From a checkpoint of a small mixture-of-experts model trained on Wikipedia: 3.05M parameters, a sigmoid router.
Below are experts of layer 8 (counted from 0) of a mixture-of-experts language model. Rows are named router (the router's row for the expert), up (a neuron's input weights, with its number) and show model dimensions 0-95. Each number is 500 + 50 x the weight over its row's rms, rounded and kept within 0 to 999. Numbers have three digits each.
Before each expert's rows: "gets" lists some tokens that make up at least twice as much of what it gets as of all text; "mostly gets" lists some tokens that are sent to it at least half of the time. This comes from a sample of Wikipedia text that the model never trained on. Tokens count by the router's weight.

# expert 0
gets: "of ", ", ", "in ", "to ", "was ", "for "
mostly gets: "has ", "with ", "would ", "was ", "have ", "from "
router:612491513413626501455490476529457481587472548445529494559459459491636452487611507446434448553485484549397618562479394484421505475517484515441487520495483432530484523561464457502485507502480486568466494455412435433461458490487534451543462550471540440486466481533495542594456495499540492533
up57:515517501549569491463461540502487538530518535527534581555514585523569475588547483457444414587502430507412546540576501425476474475507450569479477513521545558546466603480513515432606386505491529538467503435457543409485490527472556457456494505509501475531574370586479487499391562548488540527
up58:522536475501452557471450404477462564537505511690472519533515431502614459467521443498520414449498448553444592464536569486390502469450544502475575483504479494483567538508467550521535499536533370543477502536461412504437466609493530491480538480579458440507538513569507491496464433491479500473
up59:484505486441482520459454444545469462526414528465508514446510468497531484531477491482549530613610494443516514443379526604466449513452462520387579475439393548535539510509524542421402550509540465533445506474547601428466544521479539413506477520465453546510487424560454412506475455544542504576
up60:534538610490475478436511483508530508554526516497499522527531424470521562478483490375560470451554540510482549465482411433488505435444442569464462416390445569505522524480463437591544437564436473517476561402503384517481498535475480461568455481420540530525453571460520476504521435576581502576
up61:428525491508558506498555559535419558447499562444621482564461498429563468546475510495463532470513511410436445447465465477444386496517455568439456493510490433471441521492456423558458494478466408516539499477506608439484485479508468470448435563463513537581352491524566548470505505497552483597
up62:470535544461453534447488544568543519500520506559497563444473547459452397494496552498403460652478581476463566484481603504445426526523478472481425447500533481484527477536600482432462528570578530499563427462409513409454457503462465480482463492575486435516452537482491567468402500495413511556
up63:508459561479583539461433497516411421494443548492513541568522529577495494530503412446427533464457446576444468576528424498437436534547452518529408492485573489534412508510452503566536521519515450442452621541524469502495586477433518570550481431519462557418605509513459471525489560500483410449
up64:510506540445482474559469492554401489454566531475518483590561507480532449427496585558524531532570460503434548553474429462472479457432489470431512568485531419470434473550581528501541469451504446528530408409445441463513489411427545430547534542501483452554518455599482544566475578538501570607
up65:454560456464442544507532593576484347501452525516554544504550389459477478546547524414532566539513485493425533442416432543496492488431529483398553399560454535510524548487521544427473500528536562543481440443490513515571496542566576506525378528527489473474499486535526450565491455523445556527
up66:479508618536520528461421545524490431581507497529495484488510534573470457485482542431429470453521467520535514523456508513441575536475545470440562490437373549453524500575477499425431395503542527447557495435546550624489495551501516426547535465421601545542427437436523552473486472493488509599
up67:590570494488528388534507503543451448527538457469448580507503589523586466508578497453473406447449457478447505518515416416610597441469578542503434499532567450579480457524523531492543401440578570506529508488480559419482470539432489487468529561470505435549492487446527567529453499505546541512
up68:505477478441542507459495558614498421506548448408519512527539478600417528442626496493525472568507488460479530398453401433545449493520482470420480572443406544476447531444494511495374459524589439524551548529443577531503539468523516442479489439547484524555569496516490568508495539503514562534
up69:519527564459532533498563510494530473476543540460493544552524417482433460591476479530474418555481456476514544467506524492398425446523530497554447535475377387479551515388511437630538489498483491504577494473523550404527375483545511465526395483481488458480467575477457496493403523457556477469
up70:525462529529562516444391501497559545459520529499487452488502559469563546622539388422430484616499448554492561535518409524393531542453513519479493384411505529532421473472501479498497459502498533578518456491452475434470575458543450402471549573484499557484520508460555460488471435428537470534
up71:512448547512505359464525517537422477491495409479493522506482463477536526521513476401471542540557439499387515503563453502475496562486450540483456422568499461533485491608508628511500484554513415460457534439526404479524520473426492484557537499419552619493468410419427493530495536575495469545
up72:468471538498446547429510543510481497480477406558528582485547532465512521523512536502560465527410508462467568533449590427537387515557520505503522585521482384426462507420384499491501585468535481560461506571552571547424487543553458521528604562495510493499461521551476622550452438486524489559
up73:500522578534531506526559455572434440590474503549482513469509620379464522462534486381476473519514549473440517448529402410555359546471556552548476499564486522555542390534471455500403515492447484476498453484536510507463551490489516474518431538479608487464524540582481508475520496504587519484
up74:548507426480543581563524500518431539505503442509600505576459561472497433493436561482508451504439513531401521483505522476402522312443481553444497541480556448476503426476506474568540506510437450472515483491442433370460486510513463467498550514481480483513566566470457481588503427511495426419
up75:596564539398586446522552455516454494452461401488509452503510483453477493631529544459530598372500489493512495480484503484436487477479479493446538487464445487456474526539518493521536489501490400499491500386448536405463459420541567488456508569513402433454439460579508556529401526517513475438
up76:439601488474512460583562558480483484514555405464506494568520500526490455486431553479484607476501535489516453432550605537522427472546504460526495523477466478530446564481527506565516508491404484445495468496394424410479551386589541486478461538524452535502476384401473493625495562489488491506
up77:551485445422538530490491485411390534569505534491529583588517520565566479447452544560519481518473497435479542536448417553456561472459479491512523399461444543567569495523444547495516502537487443495482506429442501380465485411579533416481479577514499554488589496537572509555529458476608433499
up78:519581516485504556465506560651575489560558453550517591485408468440550497468507409521488432509425440454456544503465527509525446456462474497554519493567547498505512529554591460505599528543506498503635483425456461555485553569451572563458412494435513482533485459508480549536517522481446566567
up79:546526534446585487521555484537455488570556559562542509591543500542466551494455439446428521486466494557431541549549397480513443544473450641540445488500478540525476354532427425539472505523461504517434444479452540493521600524528477500495484503493573579500533427583505496596476529525542535579
up80:545429493549515558445482459509480475549637530477524487557484500529464493552534449574470470586401525439475542500455442468517450466547505470472549598536445464510566607461551496535449440428459489470450560501562439442569523397418456552478432554392481497486457503552481505599460536481520561482
up81:518527446623492542447469617564486456488539433376539485408570554528548547592565484474567562477566424497513557449470546499485514450554485523482437507502521483518436510437477510474440535497516530503512473448476451374447521492503487435610522477534506518541510550508505506494351492506585547482
up82:474528536459503440500569454539572485539469556497517509556503507501628494520565487564522492581479507554514511511520485542535523407433426426470479345513426398544423478470511473416422400496486527532452406484453459469530512565499486523529534537481594507570470530479485483500409592454536451448
up83:531513550560543528534528503509550600527486596495423490583430454495552487450458486510531583490524489442513510500555513526472470433499443519470457519481506475594511508497479568517509590539372530508462447434377475414518404573440598435445529485477571535393494490527522511516479399516575460491
up84:534471479554583446415471515513544498559557486473518591449555502499550547445524515575488447556468444557618525512505533489471469479419463506519453521494455441468480497408510513463511539550493505532491408415426487486505504589509447480308396514495538472550419488494545420469499502476546538585
up85:542403506433511578422444466558443485521466441528531514520537501412515473495492535436487456536424453489469438445513347579472465433440490440513421488514573481560494516483585516503522554562508469554382462426481500458436445541537492520594433494541553504507468548513574535472414473523417521541
up86:457571381480510532460555597474494510443449496501455556488464585545492436513450490459487497538581471608522483494395491450553532495551538469482463508470434502496469465517506511506425398578503458387509547489436469523471494498520469523414532511553446623579499484430546453560454487415552434423
up87:423494555560454506510535538476505472447567561478412522520411552450488484475600552498461460531497448520456502515452479519527446481511504504430526556521590550608415513546454482466579468461425587516450502442548504395500467467437516515493471556566420456538463542503431626488505446438465618471
up88:560508548474564529391489504607466465524561520482545447508526502489576503486566572494486488542554506430530581486526500462464490513565519522446496607490505532466445518436355418504567504521495440399523497473513555515552534638559452496518444452510514513497545509534476394513452429430586524568
up89:456452432491570430555511473455468523526504477443518501541432499550518545526516503536510437458553483477361577503542452476332415450490466580465491499494466504488427497522452450541374502542525489537465460480471531462474521446532575423548506476523548416553565457459569429582462454539512416483
up90:508513465531572470510461516490408461537510532444484476472438536490484474477536575408579502490476515506521570568575440536443514507461503501502530475517467500493415396448523519442469484424475452578517509463516459572518580493439497457440414516568533422681574493447480458455457547599498541407
up91:394499468613476395556537469473490448439535419499545509463533552434553541501546419498483477520565436472527590513497498583386489434511535490432433396479496600545482477467570429542501491506451515439458549523449493494530498487532542404530513552489490531552490458420429505480497466502373530493
up92:554567486550557468473487525579412557507454521447527639580563601505553493522503405498482447535520441594538519397553532439571493456544502605457526496581518496538438560511483505471539440537478537469514457458504513542463489543463552495524466523524480458493510430464482376507369514445525521466
up93:534537555518516487455572573515455508500526420443494445584551544582544519565480597492502451514520522444542491494446508601512514519392477588395439534527433509472519514482447486514430490500525479509499540483551456488487587502440449494602548571390560562527471558522431596576439494497538472414
up94:445435531477543462476426446539575481493494465547539564497514451421484479531524585484468457595479524478519608462474479510477493523518488512382453470465396589589539519551515449529553545409509527383476454473500477465487520452433545579465412547553452433506448605534434501546569467472523551485
up95:435484562436535467437491558497494482431487534520465587538460432469489476473535513508469485616487538522418456461459471581479596509509469519443463417513580506561403589508487504456572449528429452461545439440452474503422507419489516425410435456440445569473525457523481472594512447412562504503
up96:560531507442504464453503527480490377413527475498533435493578509419533597449522520425422519571607493464430513417480433535426461549570508571537520489514528464538457434547563443578492472636458463499570439523458484513511525420517517497468524548447560474455461477511423484499481441491474538589
up97:513535523516577479441490477532551461551518518468445507560488544513550397577510505462459512561475481588568545494504541496538587539487466484414484484446501435480458413394523601501452434457487517448411490531518485534487516547472513550523551446497608571465502465482500584504526627520349573484
up98:470454514510544464526547579596562493398417501418517540475591486458433510573498536491398491523497451531578520444517540415542561422473482488615530422498474477488503529478491503564472534546490411504550417505490426520509549504503510517387486481588506533554517607567510478506487563614489511470
up99:433496455481503479494512512533572432504439495577517524513445540444546492508440432519451492569461490517479501578412624459535508540549491519495564531457404539578473427442520457508568467608476522548502434493481521434569464428553410433575517566514494449454524466466527545529589632534550518455
up100:468531573548562519494539457626515436459551589459545505557516483384421525478466544452513461525436543531472553479434467481550528564504470523527492588488478431536511480463482467523452488457500543439494550470559413457469530399488483405499440507382579508415533578475533531431417559439518542495
up101:540565529426465533433534544534438554507570435415471470551545510559533460486497490467525395546513441578337513456527423524433443411526540473521465469454493515428551504486478476535567463568508506506452433525521534483513564436457468484566473592569536444510476615512578503492469507500547592511
up102:587552497422540388559431494502583395510390486494543470495456546435468484577411497432464543528460559460599571515507513484487468517490510494486435519527489495483424514487548418555557602483491478503528451540508403435434477519480594490424396536540501461501465477491573470533561462483494528436
up103:444558497449414475497483427466411530441499493447549444583523555484406458556464447579511429530481515500361495514428479485466505494538467565496559627476566523508433488496534475561514532609459453505598521451510604537532512519409490514553470450511542513454467463446493481510496449548526411441
up104:504610463429469445411487487542510367515472558550448515462498503392475562493543544476487407523467443541541491411514535459505457506561526472443479536479486525590531548549533506473438442522365510557498482609506495377415483500540535499512486529501479573511402538459522488481498593509451523465
up105:576574547453540517521443499478538469458488363491477479546542465438452471558493436352443474503471485485488513502438496521519502498397488506474512481573538566457489443407585543549484401459619476553509588437471502483436544492468523514517535519467519531441597479525530592564463451547478424496
up106:540526545583576511531421488553493543536401496419458519565528459526555468600516499470479567553472526509427561501457516468475436512564500484542515493439461577554437471456381563545496525555548570518480508444354499464534492424445564508550422443558503490428481441498522574572481524512549531440
up107:532502555503470529466518540410511410598536588485470417489509510570533496553488419379497543406518431377523577515500503450452475522498528547496403477511447474497481510480459472601486466576518480469494447498460487449528461477410484431541439541449501542569481522434595427498523379520500499531
up108:505476435488559489524558453574570466489551592447558492510545478474575415417495453549508463600487503482445610467505499499440512496475395605525479564522479524452392485552535509476480474506423460518549541408448487522449529551432477558465457538496608435483496441566459463446452400526503539523
up109:454495569507503535473568507498591521557570576529510554581492555584544489390472547458481426566516564509520598589507498430474437426529381583489495489480495480452571525536504511559447480538428487476516421500555531491564491538478569523469411513549480469591498462429472609442485485521471549491
up110:450582491501469458550444433496491474522477534524497548567520521556544473487484569451494530506512646524464461522525476424474456530457508416576585400509534501446454497605503552443592534555541452488465483456403505377484538438599586454463450491529510419503524504474480498493403580514466464504
up111:415583561507543497535461519398411463478525512498480603509558554428599470516462496533453546469527506504569554539538490558572530553596443505525463531576477434465476422500570460577429501469439555470519466470517546430503436393464550417535492454500478568565454475481536507531507446607534481531
up112:536502504437538428493625560506541510527461502511573525592513557596586572547461545554564486449537577471482523508523483565472476537479542518559444427479476479509352568469513607535487517479522584542510492561503472438559527442508505528577480545544441500570465468568577507529528597524541448544
up113:363484506454522409439456535498540463526529584492452489511500520487476467509474443494479501570459597483473447474505544428481504548499476452471516480490477501586558524519459494471344634504494414461498531513494526501454581528442590473466462508377536486599494540473558436541421467440475575482
up114:458466539459576457489489544489606447539456438551507490515542421523538431531419459556517479514429519442542447469503521559481485505551505566478519478426475479564517551606541460485431584572498425538503436487492439421612531513482447502523527584454509520412594502602576543516479612504537516477
up115:454543491428421413474443490458465471457438456525537522457424491508557540440498460460509457551582556498516539506514443451485487543478550525497609450551450609617544599475506515506424558552539430433513493498496532416441507539480542398490480486459557484473450495518601484502497397496458597557
up116:471634538435425551537504556522552436435512455538478499504509534441490441556535533496547433582546462433555517501498519481520436462545657427456561454498609467504430401518555494509490419464560532548510498521484589388535474490536484449564448489453532462501461525545561557539499475504450515535
up117:525469526464566442551517572491496565457503449448568553561488547474510459533487492486507516611460521432452570615479544461544536479519490569480440533518490548541511504399515523453580464613565433511476490566493422477568586488434475517409538476540516533429476529472556467621483461591520414470
up118:602557511554535430440478482498589431539481482491522544582508447496619628532497438488552454445503529431449604567600492620493482468514480514475522475551523510498531431537501421508443576549461501491467512547510480443557506485433555500502548541501501548546476470476418468574506404467467479416
up119:570499482573606558458532418572519483586534524475460534563558521452555517585521607492467417557533485554504503480503490430471579456505417462429554487491545459553480464490542517497550527462532514597486569530426426489423464515443498465545420423496530525452534488587513525609478437561493532435
up120:472503573463491591432471528516441471524513368412492455459501448535498423474425524500485592500526558429554509495481571566479490542587490416556507430500432512525542582475474452480534476576425443374544537470448418505492468434473528464496446513495495520552515440492479554631466486481555551532
up121:468615518545489477441469466449466475520547443480485461549377476498537560428514469516486454474420537555440557512409604523462611530483531527404485506563511430491388563552536474479524454575435507489537551470431562491485528501406562493485525532399561500482488491561551488550463419434495512515
up122:466425516537627546522535474556490498494466509565504519453477556577602399453558555561558498517511462447479451525408469525476485459474492435488458488418509495475567453347443438506448472482578417450455543487477493463500523474455536399457497527612453500557533534483483541450471407458471509458
up123:512558588469407457498416573566522409560562453528509445461578565580469552577595574501487543485508475457454547563441593481478582425453404508506401516421510516493492462581493490515472474535564524511490474519450523503498604535469540473518488547504460545547428465523519500584509460479581469537
up124:463503472494629447464553526525472642532474531465497496539433530456565531495484428476391432548497550603467513494516406510472508449520545510545568439491457589596488481454498468563449532556454486431454541502491461475433537556428420468441539437511474453538544538555603542511458439516497514445
up125:527460499461493559454481560551593461457526461500554485557548521502563462512517460571542504449423511510452464507466412509509617439448593397474482460453474543445434524512374530553567498552516437523454501442398482452414448492547478483489533531544449422472398491544545556569497506548567438511
up126:575561464555531560522523430470484485480571501518493511573571422457510543475424560486428512453577547537528526549476446594544507507445541521522494507479457483530551449550563506547450483588442501552490627585417544466482524476594588424406487513528607502455562481549588489510511494566480491448
up127:569435450544491505465518491554545422458484563456501530511523487551436445501432578494534441488540417453506559528443477457481516632515389460472457440521394422494506452458524443536512484494473547552521487452483555486542541515590579451563414513467390476479568438438578480499429531544549478434
up128:550439420470498471405534574529512423411399478507461535493545529464604539540525412519516538494536441503473466519533419604534476410461510458548499467483498554504503488516445546368523478542527417538423440522458477439506499457497512550433465527554454550441513480404529515592412459475441533468
up129:549527517500562488432435543537475467573491562551480505636485516478580447501506511479424484495451517550467560456451613384460497359517547460451485501497502487575508447483524514445531499501471499582478490474427466384479452488505538437563454589487519455435538446420537501599473487471505459425
up130:517562540425485535537377383489507511528508504526534502613507566499509564513535511484495478543532580514507611569469484488487503574520436495466429522430479562499468505507464436617491469531586458537563558525525501454516499436570503482467463507398489550374502585560561420590495489488549490489
up131:581579469442463598401462479485508414449518546586519476540524549552509437463574477514514484584477388647455499523559464577444439475592552567525525561569485531592531486505490538448459472504499455551518416549497469491512470482608537545540509565500480490528485500463426439510462501540534484493
up132:452450512479494527442405494510480447465519459528490476527355502528445472506476547579482448527493511445437583547508501471502516485482459555454501468538394615487503530452513441472504522483566416609436506542551466592536424486504530579478559513481515541451652434565517545496545459522439570453
up133:533496438538564501405561588449488545520519481564437474493492539499608519418546548490509454408458531573448579484490445451424494432476555446474530453430488483434532469541475391528554491507451549474526517566406521452466458547554548427455506539526482459481449551478514626513506419478552475404
up134:405504450529477553434410520539573498527523491516529468540489436477508608542493501499522497513612498563442511508462419587571581500477390462468513463582531585515345544506472562482556543499484408585478499527532456433502500533439479498550509459448524458455513505430412469517496554554544550480
up135:549550479557589500510540387482447510470486458424500548527535452479489439504497515435488444525406541522529496603431515504459437477519581535465527468503546505564463493524557579497422531489502482429547524364422444520471527471432509581514612515477422428481438498438441426555551462574499562511
up136:636442537623486490532576566457447485510505518522445486473552512487418446586631549517491478593540519509501534499562499473580517475422477566501547490584518547505447379472549538551460515445488500511409473478536430467461598486502572540518443537486492456538459583477509447576516515477494487469
up137:502443573538547459526489409598552549375503512478430465495443468489522363547525450518528518539532504583539483516439532453497512528552556491476486438562514395488448489491524505459472477489537467579472579462555535455343442469495480483512516558395518424505506585557558471496417495498497525462
up138:559427478517607425534490506469493545510585499507528495531389584536515552524520547471378466610538515454484534513584477487435517504516517496506523488414544565504521454453499467591544453567535534544448453551525467421456544559471460486565489553572441437565584460406544474519451426479423499479
up139:516505599561474440471489456508491545486470502554516451436534538557517463484401533465442462465404392545370567475571442492465523513392510625559412460535503562463497536442491570487454539600512519453643516475518474549517466482512438479508449540462540540497464461456498471512465514538551474525
up140:532541510547563480532546484485519448574581543589584481542481606532577522454520546445499473434515504585633602500495525535436458564530440405508483497485507429469539436390472451529350492470474527490540441543482469471509481529526481437532437486507563516495430420442529486443507482488521524460
up141:541509553494584480408499507547525487505542473497518463546578478427545452527559442488497407393455518533429568455467455505457550454408524516436370473477568565474445449573518521555544443459370473574523488526455449446551533494488493527450570470601488435495473483495449574468459517536540542458
up142:587488472482512477571530369553511475387449540465526473504477480581527450576509585460508441501502486525475548436506496424486521547513504430595476492451550528551437545439564527495478505576551456462571531521379501593535491470395477518502512527604459452472469522454586516477437545594463507479
up143:486454512523505408423498477477468502459467452422551587468497480505536507469537561421500423556458599437410525449544487433479446550422484494477522446431561493467417505521569515495487551441382440518535503565557513375478523454446539505388417445489484518554482564514454438434446518480447492498
up144:416572484480467512498537487485408578449474458449403472599457462491483432488358397572496406493459434482450542542568499563440542514495491544454496488492387476524503481372487472504469521502434530434527412523527474518515455433492580561494519480537514537525442440552548510485470465466500428541
up145:556419517606448504507567475571466490432527413487538501556500611612590501481496462404504573486484512539446557424583513500470459536516541562421514525499565463551453512523533444479483429509467520511440509503476473465510574434475606558552434604521451515457492454559440445478481500535455572472
up146:437436517496595454395529492520521536422537503456465483510467544460576484532545431518456457563498449522511614518485458504470416501508493484469522511500533503610484516490467528562517473430435530528485593553458473466536429466404562505428537600429604605513548606497518449502440433451540527515
up147:546464467478511476441476495489589420455424502474540562450402470494517518555554566515509427591446529556460530497445406464384598538528515472559487428489503533407455502567496568551434485583546444455567471436471565586518512466449598487511537537523520558493451528569483529528447554559465490526
up148:494529467481484459520551491479495493391555541459492493520540385495499502452563497495530390491499477533365536454431458492425542489492549546462458604542554463507456486526524459516571522561484457477574383461490548488559544547502615503467504485583530456454457597505471444481412429504525447398
up149:494548453485584530338562521444462553502492529463482564560565427525527492481520357441485449465537611447467541506521545515550490477471537464468460477510526580519434407575474447480520469475451529477500549444519495463539563552403461476486468492480528557401502492499477472491401480518565596437
up150:578457566469498502565549595455560404482476535502543525557446448388440532563421497489526518499438502569517502531480429549569534487523526556525449457513501512474495433495508564485496518628432519536543550522445408460529421508455483520467466624413541471500517390486439491562472401515516540497
up151:548457551395584595461607521446488443524534482513481635501522394451566469486460458512498439563471543495465569486545467533401494481459464545442472459446423493452447501444465587558500501474490451386470493446499413538596479508489416464428511535522484457504492563543521513500506499544541532443
up152:387481472474542488512405446608445468453530559556501477564504404526611460508506437428442498590483544466455580446480509521520478437441530490570498408492477528445537499497453554495488452485483483484567492487458536566401617533430537462454474523468467496494483526613600483498497569481442492540
up153:536552515592565493509523473630473507586511500498508446516490522476410354614531493524578474430500503465524564565509664451467512463462512489536470491511454463436540432477528471518402542456617572531435526493488449495499536526543564453507467507514532567522473453468504524510477500562572525523
up154:497458449548523466386461429586548591537586505585491455413562542523512524466536524449545490544508563542515553524432415414488459540461509425511523549585450462496478554473536459568507500549523424502524457547408595555543529539522501431369426514503560517548464487510512492428439454494498501530
up155:500450467507614519487529551500449555512496509428505480541431398579572442500607568539521361592514426430467536504499420565540451462518393464534437464442484509518460537527532451512468420495534489442475517494533532447491524557524499562450487496487518415539511522521571544594505545546596486545
up156:461512568446570461479410541587524375478521509517501466548464459471498490522476519491448451509492445402418551423421465552469527543525475519352431451523529560491504535540497446530467498430446493506598504549446554524490452491387500514500527446510431529483564528562522531614498460555461562429
up157:480521480376567452569490408623520443573486610536533489529475489478505416545530503415517443568454553546423584484467431525468468517514537564459543546502493448588483384538528519489494512491507476435509515479408542474462471478588519482462599515505573493531580485491532462523525427569513457541
up158:491521539499518505448484471472482448501622483526528405583479445441439402549550425492507490604481585469383490438461507495451380426459505522528481458518559500538470576546423532549450479493538474507534533485397599500470545585467488446505529430458468441505486500486561489542426515480452531584
up159:521556452531538456509526436602482527546465518526425505508481507605606510492531472541468470550491536533474521557480505519551563454583532472516487444485444473539471477360462541595434421481481473451456540600475521467533505493597517605402481541517457477411537561536500514550513511492361548480
up160:512472404538604555473465482525603503471499553552454443542567480532522572489608451435546500544598561543493464563568375465469549540533497552507450513506513540554384508465491587468533511506534470508473626517511511473484605506497568499562571484551487547493490514455443523549449474468415496521
up161:534498463474548448426531480555568506565437490477466548605450590507579445582433459514533482462464486534516540482626479496496482516523418515519516503500474550512583539478486531539498570500550475464425529536548428391537475468467537506449420497539556507512622476484531482559555604580564554400
up162:544524414494518522567451529520472443541479542520542488559524594561583450441401483405449476560512543492491479499663461502382541530508603478532540455510521529456511461453461535588457477465489370509417494447472473496514564562491466443481473504518587444509474475501475513496468436528484421561
up163:510457518531571494514544466580434467515483486497535523449498478422495518497490570466480492559465458520411583465443490492516441517502470533480584407500542483478555407521585599464512500537476457517522549302384472522452520471450429528508429488500596531535500436568434484537489545557466574511
up164:495511488482542509525448522454530486494475558567557602500490532550538460490543526453571403494424520562516548500505491527512517525508492598427534572498490567592452583552519482531561451601468421446469516563418505487574570434439394520511404587406548559538489506479455484567544535450537496561
up165:458572467499573488463558397546549545572497476483475479569572511490553542532520466479498501571493475489379444444501468463467479489440472495543395627478494530573532507472640477515474496478464392537465537422473517526483547499617602492502452601542521481466514505542458428507486475447457551480
up166:543521557390493463382474476600523467561561480512577532474541499607543490537566580521518492539494459516523538488408470497365607486545544467505456559467468533464451433537457513529531464481537490457423485415543536431528483477431491428494584444505560466523467493480585505590501546509566463483
up167:457461442525523676430564458576465411479495537548454453544475493449531596484603477505510445452541532483569548498549558458442429386531480511464568480432466551469479461512477482489463552493472468528462523455482457480470471431451583512497478457486414562574486508555491514436512462563521428408
up168:492485539458591532506512542510509498476479502517433549481533511532659458423433510375495477546559461513435531569522557445559451542449486539493558462488488516494593433415589450507472530486501384580534428462454413431510536464481477455554483561534511456448437508396500468539443548515488530541
up169:472483523469564493458530489332539454542480511501426480467578505547506421556607472448521483542603468459459523455485488521492484534527353508465509528543471479502499464521517460560578464519528434510532513473494441406536483476524440377427497489544531460552474526474435399487498541555588496596
up170:533504471342524465441415503568497462489538522522478510532485545582575462520552419561567601517550484511530580508524438472465582448558458389493495460571441565558356511550506487502503441523457449489507533492442560504489526441545528492443499562497513529500486533540413427481451452559527543542
up171:520429516464505434381609478670552484499514499509526558487595461443538506501599526528573501516517526418540550554532466486533498565470434624514548500427486544566463487485539405435491536474370533398511490536472517545557510523479546493530512533517478531467486493591524533522499447505511497510
up172:523472531501539556520437488528539442464475458567445451555518461513517490486585546492520499511462504507476509600389391464509455537419468461495550577513447475454500614435451541536530507551574490559483499433511517522453584544386502453379344474516520470505550511541498542516478574450520559545
up173:461529518564574534488521464521418543522471564487499549516537517439406515461475484491473548540543573511549534587530442501400428555477545557484583541466535394603496470586534487480523436503498493477527476514514437436524581532482527583423605459406550462558406567507523506569416468457512497540
up174:543496509393469590388505559590495435451490444459497570533467554618492439510545508514489523505547530472450564439505510489393454466470477468409513486508541524439376516501485525557453493571535499502487521531475513486472452453475465517507389573579452470460505568474567522527460580417499597552
up175:506536537493489499461511413453594486613447498498430455508400522443485528518461466418541457470414458450391438474583429510494491470522518519524578467447446426549504507508479516509539508592562413490448517398484507478502528545521526433498481511537432461435387558515555378437510482447553508489
up176:464577572518570584471543520498516488502421498449571554568548525484536497387551530459516423452438501516552482515478485532533441557506521519565518561450573537559562514533435545481429449548431549507590569496574513484493483482582471550387487535501503583447475521551556494541502412510361452476
up177:500496556481552576394566489485413485518500531584433474604537523580558425508563484620540463500509491530584600495488502542533475503530558531568574485548440542502491549520358462515535595554523571466507431553535524460538502499519545457495477516573534534450509508440473494531501532527474401419
up178:576499546571518564526517474523391571522494542618524578443460571583604482456469498397392453478454558516570535528527532561527486479500454472452483492481449569573559541450517503572470584504475452486540537476470470513423516502462563471517461523523592511605466512576511487459571439487473465548
up179:474459494497487521437477468541458564534499419500485480532470469518457413486506484531485425505421412484580564566445498526585545556535391426512465445394433487512511551456460471540544438545503509454452531539525538517515508505495595404560511483514531478460581458572388591515482577532613535559
up180:447495442407497469458529457580561481476419522475546541567567517403448481518513584490535532533528579495522585400496482544411547511503543506509455400487436459457440489482512424479472512597524498532440483528490555429453505465393526473432505541591457536513535541569466452480461497530537627430
up181:544477509518543530429498425478538402410461517505467421531524500484447453513590515437498524478482504483597505512513444470565509492479464539489582500394497599494496574542515457502472473490483549560468478583539375447499492562538556398480458440419400581576481520536555568572558428464491525507
up182:516485608485521438466469571549562529375507495564475530576518502431546468584587533509409536547565468428465532466539463512545527521533439556440538465590488462497446430455521463486522409494383397532508588417487452397521540510537537537537472515496508533520511527499473477569506481536433444546
up183:519504540432582469416493501471500386538533526580433490512507570627537458543526546514469439623459477446505398509492457509577587401490469396487512562509522454521515480615578488515519482573574558496554528448511482556482507534512443483557475507511589523522469461503599489517527526481507558518
up184:518450461514528466501459474601577447543603513558611533546554536407431543394545509474525519594448522510459564448484495529588501494465441459532541596491481481516524470486476519521499486534555577478523460518538542479441591453463563519486467548519501538516499441593394506634486566515474526569
up185:518548588492557465459457469502490441528521444456572484523567558547508423563523575461459563525469469432514527505409568627532476524572477403516488505391448494485448601453510440497506407562563550421484599480477462582493501510438483425522510556583505473564499508522488545580444481490512478479
up186:439404531457529510480508479571561428584494459466497544497469553508567519509510578536450461621414517517489458496382485494517494408500448451520508517499494520498560446562511580531526467488488502570512485530428389498409532426578419391451465492502441526614521531545550492528525531468447436548
up187:510426379484517361400586521474529617479523527508495542452493449441576417449515553490510461488536506547432548495502500481457447467523534417517464627545428551520455469443451473415593504517511533453542452477557524493463455535483489521523490489491476539461523390517583492503471494431586531498
up188:563478480380490560552542476507476538512517478539551508501460512449525426481452496442518414481492496488461580489500344531561430531398490566522523447442463422516439496460524511580485505510484440507522456540494513572604482547621534477546498503469526550497413499544466518459492341538439505550
up189:502494516575534514492512455530538474516583445461590498495505518559523497476507614413557566537515551538446535510551395476521567510594594502392540605422513495537501487443568554542439445565455496454522540522452533476512492503424543508503464565482569392560514422533446557563466506577542502529
up190:539423495454568576415520538557492500485497444463507584413605360543474470507506559486456493522546489477541576567447493581525579463485494438483446534403486500459435559451567481472515567532441505456504411548496444454505476543432493455474549403536565505463466471546543453537400496485530558530
up191:541529503536501500508552536492497502425510451587514575522518494444506601476532482398502470446488415374466542515507534558586551413417525490461526506486419520476461532508498446502468587561561385496572534481462479462535482471493584449515435655563530507479520465433432436505481457512465431481
up192:481471493497493411468592424478498527417478466413520491453499442440512407414398543530547442470573496435512493491497491554499461499503629467516533474451411488445440476484562482524567574442465412504544470422484539540498501475578449512446484508526419497434457454482619439559519494509583546456
up193:385474463518552513464467538588441488561553461515535563508467485547597500409466431512528552505489520512449575613484450479521478483421521443563435456491431520547552463498545439494446563477476452554478474520508610499500545545544567496502440530617488528561431458417515500537483432399461514418
up194:496505480434463532452398427500525400493530481459473501465484468609496450416400517535507479558445473474478584482553559599476519498427475522513489503509568496505459567613552581509423532581456488546513434527479532496550590491450537535455530531498538571500406472495526481604532596559490479576
up195:559557521493492442463495427570616492523461438511539482430463483438551406462522501582527488481448499463445573525496411556682548571507494553493456498498502489523537508433430487514473536454503506481490468443483571474547565478467541400513463471508572458452579538551430450495461430523414436537
up196:485458478537458436488522433575438471556448442431567516550466464453516592543552493493451474522511477480485491505504493503508453498445568536480602565516504593547431535492449421531556600453518443538437495464548424503410584459391561457502430514421478484561561453527521420462546423537577454535
up197:445582539380577522360559624511508471473456566484418420579507556523511450475518460515409483570458440385519552512489491525527500500519449542462582491566529442479536442541493523483621450489460437604510489463477487539405524503499456492469497535508524492485454514488480412536516521480526491530